config = dict(
    num_hidden_layers=15,
    hidden_size=256,
    n_experts=24,
    experts_per_token=2,
    d_expert=64,
    d_shared_expert=0,
    hidden_act='swiglu',
    moe_layers=[1, 2, 3, 4, 5, 6, 7, 8, 9, 10, 11, 12, 13, 14],
    router_score='softmax',
    normalize_top_k=True,
    routed_scale=1.5,
    balance_loss=0.018,
    balance_bias=False,
    n_groups=4,
    groups_per_token=3,
    init_std_router=0.0199,
    lr_router=0.000794,
    num_attention_heads=2,
    num_key_value_heads=2,
    head_dim=128,
    vocab_size=17615,
    norm='rmsnorm',
    norm_place='pre',
    norm_eps=1e-06,
    positions='rope',
    rope_theta=10000.0,
    rope_fraction=1.0,
    qk_norm=True,
    attn_scale=0.0917,
    tie_word_embeddings=True,
    parallel_block=True,
    init='trunc',
    init_std_qkv=0.0249,
    init_std_o=0.00454,
    init_std_up=0.0249,
    init_std_down=0.00321,
    init_mimetic=0.7,
    optimizer='adamw',
    learning_rate=0.00205,
    lr_mult_o=0.947,
    beta1=0.95,
    beta2=0.99,
    lr_head=0.00877,
    max_grad_norm=2.0,
    warmup_steps=474,
    schedule='wsd',
    decay_fraction=0.566,
    decay_shape='linear',
    final_lr_fraction=0.1,
    batch_tokens=65536,
    max_seq_len=256,
    doc_mask=False,
    train_tokens=207600000,
    max_steps=3168,
    dataset='wikipedia_en',
)
Below are experts of layer 4 (counted from 0) of a mixture-of-experts language model. Rows are named router (the router's row for the expert), gate (a neuron's input weights, with its number), up (a neuron's input weights, with its number) and show model dimensions 0-63. Each number is 500 + 25 x the weight over its row's rms, rounded and kept within 0 to 999. Numbers have three digits each.
Before each expert's rows: a language model's description of what the expert responds to. This comes from a sample of Wikipedia text that the model never trained on.

# expert 18
What it handles: Single capitals, slashes and abbreviation pieces in codes, country codes and names, such as ROU, I-64, U.S., McD.
router:501486535488514477508542561527530532497497466477505502496501545478456490445493490497531528462524544506493517482465510494475503539547518483579491502475520496474508530481474467443524526519484541
gate0:524445445488524473474469475504488536484513482516510549522503469517559497507484545476502516517487493509535514554521507466508499495503506509507504496514483471476548513499527495524459491448509472
up0:492506500507509505539512494483486543534527507508451517478486528469508491504522505565507476493461448467530536453513513474460497472462500519490483444492571501498520550499491483462460485544475492

# expert 9
What it handles: Month names, digits, and the comma-space inside dates and number ranges, e.g. "18 September 1880", "October 6, 1965", "2025–26".
router:494547459527437524492541527487531507464473510445498530520466509483496503497508503527477461522495542534489515490491494508523504481510517509510504487509500469522517484508526486540515528494501530
gate0:519480507508505537484562511506494473504511489487483531506455488478440544466489419539468476521485512503519543504488503492500510549508527450511470426502477472530477526493518486504477483496511461
up0:502499513474536476510454487499499525462515491486505494513537464495534477517516534458545528485493447496468494516457474502493503489457438527504502474459450529468480461477475497488507495498500527

# expert 16
What it handles: Prepositions and articles right after a verb in biographies, such as collaborated with, signed with, earned a, for, to, by.
router:494471533532493473469505529504451504516518480495491496509468505478507487542528492509457479508470461511545499478466481505532534448516499511493525510526531501475516519516505471521534463508512480
gate0:497506503532517518463490514503460481439524545503477470512493483541523458499511539525478492508538523505511524484478493483496500492492496483516495501489498506504434468482530481480528487478480487
up0:499512482481477504520531481483541501569467474493514514475485487511474575508462479489553527481470488476463496495541478537518499496518495512504519481508495487486548529492483530493462517501526540

# expert 23
What it handles: Byte fragments of Chinese and Japanese characters in place names, plus number words and time nouns like two, three, year, years, also.
router:502472500536558544555488549502544520448480527530460517471464514500509551503518496504489520512511501495493469518479500533508495505501505485486512491494506478452486505539502494462509531494523552
gate0:531496494555524500510535535480483520494462464460494528493522450491465525503483505491473462541499498505511497484477464476467498502514517489479453525523493496481498485502545514503472505469519511
up0:522488506469477509486470477477515421560498493491508450527512518497501457519505453546508520437510517474475514504513512497474503498479488492521471470421464515547506502445531511494544516473502497

# expert 22
What it handles: Middle syllables of proper names after a capital letter, often in tables or place names, such as Pernambuco, Planned, Candela, W, N.
router:521502479500520522525489516541529500536518537512499494484543504521515518508492531515511462457508533531489506524490511509503464513521470460528530541455510447523500480529492437540499530525523530
gate0:516556462460476498498482504483495511509515494465507539554508501483541521500480500484518476482450506476498466486495501511515524490531464530493497526517487501493511451529534489508481513535514508
up0:490489512532509479470483541469477468523503498476511477478484510475462483493526543503482512539479497563569517487509446475531511468495538491549494462475498505533471512455496507471517476486469515

# expert 21
What it handles: Final vowel-heavy endings that close names and words, e.g. -ara in Sahara and Ouattara, -ia, -ie in Nathalie, -um in Begum.
router:507502493487512485494515493493449521516504468516504505520488505514462474531477498498488508538523438492565521461462477510479496482444486532497482513509527527543517433484541499475492501484546509
gate0:521491528501502491479501506516459484491529549460494550485538520505480513472512520480481489508511467526494504519551476461527505471493509490517538500520505512479473526488521485500588530548513519
up0:515491424481500474482549462538510553488493496532483518467501511519464535505466505514538489506506568487502491470505490537515512521550540491502469484517487495479497566501469483533492505482500494

# expert 8
What it handles: First fragments of lowercase words split into pieces, usually verbs or nouns before -ing or -ed, such as flood, re, un, d.
router:498500481501475508510496449472455447475500510528500506560548486568488506509483513506507479515485525468490598532497495503525531493467538458470536519506497541515488518502510537520499504453497461
gate0:467498480488473495513461496498480464472485535513583498536524519504502472495484525486468488526530508504506498521512503493515485472508491524489486524494473533558488468519479523511512479497510464
up0:476492477500449504499473478486512474477520523510545567507494523479485509483515541511521499529536500493455515546478510470492486506520514506493485516515511542506514500544490498508519506488513488

# expert 4
What it handles: Later digit chunks of years, populations and statistics, often inside tables, such as 1'958', 11,5'70', 2'002'.
router:514524463513516456535536476538490527501502443516511491536485492494483503526471471445448516478512470496495499486493474526472502505520517514479525509516462495504472446493541551473473482520464477
gate0:508508511422522505501466532461501453511529501522537459459456487471513462513484505491498499509530556513508511497521445471499518422481499537508485471513516481484531487469498521499524499484567569
up0:496503470486466450514461500509490498509562458502500510516491516497480527487498469443475460454492486469509486510475500498492539458516535502488514455471437512481479480487488497510498491505431500

# expert 10
What it handles: Decimal points, list-number periods and table pipes between figures, plus single capital initials of names, such as 77.39, 1.94, T.
router:522511532491526499559475469486506475507441501478483473454469506450543516520482491526500525508510480524465458546474487476496477503533533491503474502471505490473517515521463522451493531511478550
gate0:473473499514511528476516492502492527495523472483474481530484494491467509490504536493454488481511521475529496451484521530504488480518504491454500453471449520477461484512498496546476503550471522
up0:491513495492501491514459478518516537459503495525462525481556481515499526481536488520534526460482542474459480523490579501548493499522462472482504504518548506518493491541458473508492481507475505

# expert 19
What it handles: Opening pieces of words and names, often after a line break or dash, e.g. et(ymologically), Re(evaluation), Car(abidae), Ed(gewater), Ap(as).
router:481513483494486516496462504452483501471474495517518500488518524534541473490475514504480532493503524492505491484513509491500498501457500504507441524499495515454493508513492484548458533548509450
gate0:484509481495514509543458547477492491487520511518561508469522468470534504507453498500488511496477440495478509538492502459515504508491523468489474502480519522489452508487490503486521512538494449
up0:497471470500466516479518497558515505540492499494460519500499525514499545486502455556513464500506490489500505510461508485498502482547522482527466479523472486496498529523553491529488495539470500

# expert 14
What it handles: Pipes, dashes and numbers inside sports results and statistics tables, such as 3–1 scores, goal counts, season years.
router:522516499465492494531484505458539463544470548522540460507500546521494460494521502530496519536459478489486476483517520476502501481487525457519495503513522487474522466512487468495465450506530516
gate0:496475533492516517476474463525492558453482475521485495514526449494532516505492509496474510507518564525503489479528524513536522517511475522466542521522528494509513493488573505491460520535489493
up0:494493515489447490494467485519534524511520494547515482494465490512509495497525497477509503538468510496525520493552501558433502506508489492559469459512506482497444504546485527508522514546490433

# expert 0
What it handles: Nouns for people, roles and works in biographies and media articles, such as film, album, editor, son, and first-name pieces.
router:507542516497444488497483491488499520519525486479522483498501491470491493473529497480539471497517481480480493496540529493474498529517474504476527524499494512463527478540482505526469528495508550
gate0:515500471496498499480470523529431499494563444472469545552499486476487520498509545497485440520478510496496504496464483513526519495456468537475527465510512487460483507483515514488508501481463501
up0:484518521462479506531455454502479485493522465468501553529513474478515496499467525480498487501468514490455531505496486505538501498489471534500545483507535499476493478496506470523474497512492519

# expert 5
What it handles: Commas, semicolons, closing parentheses, and, but, that, which and who that link clauses or list items, e.g. "1940s, but", "(born 1982),".
router:504486473484474483443516539477516502541507490494498516459496492508486518524491543454488493515498526481533494506519519482516507472512541534473492478474508519506494501469521493490445477496475492
gate0:505507489514500537479506493501483531582460458504517508499467528512484510528434499502485449534529495514531538521490473513496476457496515549488466517497457498511535484452517512488451477468496482
up0:512520466531467536500516489491504513549457484556505485469494502500495531539470508546509475503527510559507547522523483513512486495503542503500500538531476474521540505490500470505469494439471479

# expert 1
What it handles: Single consonants and short pieces inside foreign surnames and rare proper nouns, often in sports tables or taxonomy, e.g. Danış-m-az, Maz-da, Goldsch-m-itt.
router:497532514497496484538455490487562487454469546546509496485504489474489537530451509532482516509502498531469508540515521503490463516501482504507482473504539434507537512486442497524489487512491529
gate0:494474448526493507518473462511497505499551495527518474473503475453458516474479525518470500528496511486511472518515434492511503536475523498526490491506499524517500481454488506530516476489474500
up0:466463443509471500525478453493491498501520489511523556486537479497494513454492529535484496517537511428502466536511498461520507531528526475488476507503510513502514482513469513536526455519446507

# expert 12
What it handles: Prepositions of place and quantity words after a verb or comma, such as in, on, at the, more than, other.
router:556490504502524504514496471532471486516478499482539531508497532501469523500480478501495512500495508542519526518532501496486465518543496527507460451531490496524461523495516473494502521488477515
gate0:473495501545506475474527498542448493526501474546475517520540507510486561508526471548467471486485458528491478442484497469521504538530489518483473477535469472540461492476488501485522491528482483
up0:520519525567487539473513507509474527501504468461501525504530495508444507486494537485509440514506493476536534466506504482568563510534528507494520472486520494496503505486479511514539486537511495

# expert 15
What it handles: Sentence-final periods, paragraph breaks and heading markers (==) that end a sentence or start a section, e.g. "Olafsson.", "votes.".
router:478450520542486507507490461496486477474492527521465528490549470539500511501458481477521513481540490505478477512506440493465462522538498521518492524499488504496484516480531543460514497499497494
gate0:510485447521491462460507530476481500517516438473510484496487517508514507507486518477506417537480481525484474465428502562488536479502480486484568455469460523487498505523487472504529517485463481
up0:511474428496486473502477525505516467497511484525511510515497474490516499498456519503506430521466495556492510495503536546505536499489446510462528471510480494510540489501484516509515562478475485

# expert 7
What it handles: First capital or quote opening a table cell, heading or list line, e.g. | "C(ontigo), | "C(arbon Creek), - E(vergreen), Role: B(atsman).
router:448536544478537515498517506475545487517504481526499473486472522487496459472494468500519548517509503499461457475532527513511526478482500511504536515532474471483477519505497529525545490508456486
gate0:482489497510489407442556471503477498417505478498553510532498486515510499478461506500524491468495480512529529514494548491521516556516485503459532486517517527495543533553513488512489504493474510
up0:468498490489504453476546476480481491458508487508549499521486471529493526469455496551504474487513499512499524510505537498589497544503488512453521501527493493492506530514518493506508502482467518

# expert 2
What it handles: Determiners and pronouns opening a noun phrase, often at sentence start, such as the, The, a, his, this; also "simpl" in simplify.
router:528502484523511527523468456491520554494489495490476501525499510490486516474548535519515512458494475452481486523482535488459461553498503485535477496440454493453496517527472526517497500503507520
gate0:481495480481495475508452466492482503543511484504520489495509477492497501474487496489505525477490479535495526484523526487515526491455491499520503463511499499510510506463486502459480436499511455
up0:530513513520487518518519505545512455481489479490543478555442502528479488492509512532467510531520562499472490502477454491478518503493472507490478467511500532544547509506502481533529506446494516

# expert 3
What it handles: Capitalized first pieces of personal names and team names, typically after a pipe, dash or comma in lists, e.g. Hal(ey), Suz(anne), Ch(ing).
router:473504521510504504510500551527509490494493507460528530486511517474493550491494507496503511498536521508459460507483523465466518520484500472442491485471505519511472440497455514520516517520534489
gate0:453513490491476532507557505526527505499514524488515524493515502525543469522464510514494516461510531494473525504491508527517462512511458493457489455465512501532488471503501502474490546498499510
up0:528482529513514504503469506493497482528492504465513518499479496497480512463523516530467465481470453540535442541556504524505554535549526475499548542496482512461495514502501491519522499495484515

# expert 20
What it handles: Suffixes completing a word and closing parentheses, such as Neolithic, -ist, -ical, -ian, and ")" after a figure.
router:511540516501481534476541490512507528502461501497507511454499514506538463528539496522508507515495485520457494535512534516484486516509457486522454520522502483529568535504499500446489513495537534
gate0:485526533533506456460522490471467528469503504522481491494540484494455494485523485470496505504498486503476484501496496503564494499510484493457516562490486562466520474511469497492527487520467497
up0:489503523547471479473485485511479523494534526524506501482490509521460466508543483512459514522500460497486532515500502524533483524500466509547471506522501550498544535543491503480495513485493531

# expert 17
What it handles: Equals signs in LaTeX math and pipes in data tables, plus plural endings such as teams, games, Mondays.
router:523476493473488506496496489492507497491506511535467515458511516515537486480500451506486481549545519527492490522544482517489509535474489502478492494519507485524499489484522490514484464489516527
gate0:479491469504481432509526488488477506497535426454518516554529515475502476465514536495471452498495527501507502498475487484490513454496500477469530490471489551524467500519497508577528474544504513
up0:483526462489479468499466512507487476508500477486546472465459471469510509506502492503476526514472515544524504503525490562508494462522501511501491502518511484480511470463554525466459522480506495

# expert 13
What it handles: Modifier and head nouns in music, racing, sports and education contexts, e.g. dance, electronic, racing, goal, playoff, school, design.
router:501470470507505492452533529525506507540499542504455531503481470485505532496510504458529474512483493469485510457505449512530475511534494498473535483521487563474498515518456506473539498543503517
gate0:498493498514530496543486528534410542509523475475521500534487495486477479454514496526498520498488515510492546513498425507540508539486530492504493471508529547467560465530478504531482491510469464
up0:511536468493508539503494515521482472484455538532471487457545542523509507477487501535510487493465502544517468460524543527460494439498512488508520498522487494477528504481451478506527517513466523

# expert 11
What it handles: Nouns for governmental, administrative and organizational units after "the", e.g. County, province, state, Authority, Constitution, League, government.
router:480498512466514510522498482502508506485511521533482480518530461480509461498516473541537504496475527535540510469499521506503477513521485489528502468525498508542515506491500532515471523479517470
gate0:494500517511527535518439489443489457489530513496509468489511478489514453531476456497485527484511488481512501508505494505522472518459495519529495480488503483518469473466538524512557486519499490
up0:473520513509497478498494475496497485509499501499493498466516546454511504478466525517526525485460527539511541507534514520492512508433489511554485531474521503509501513478512462452508558504523512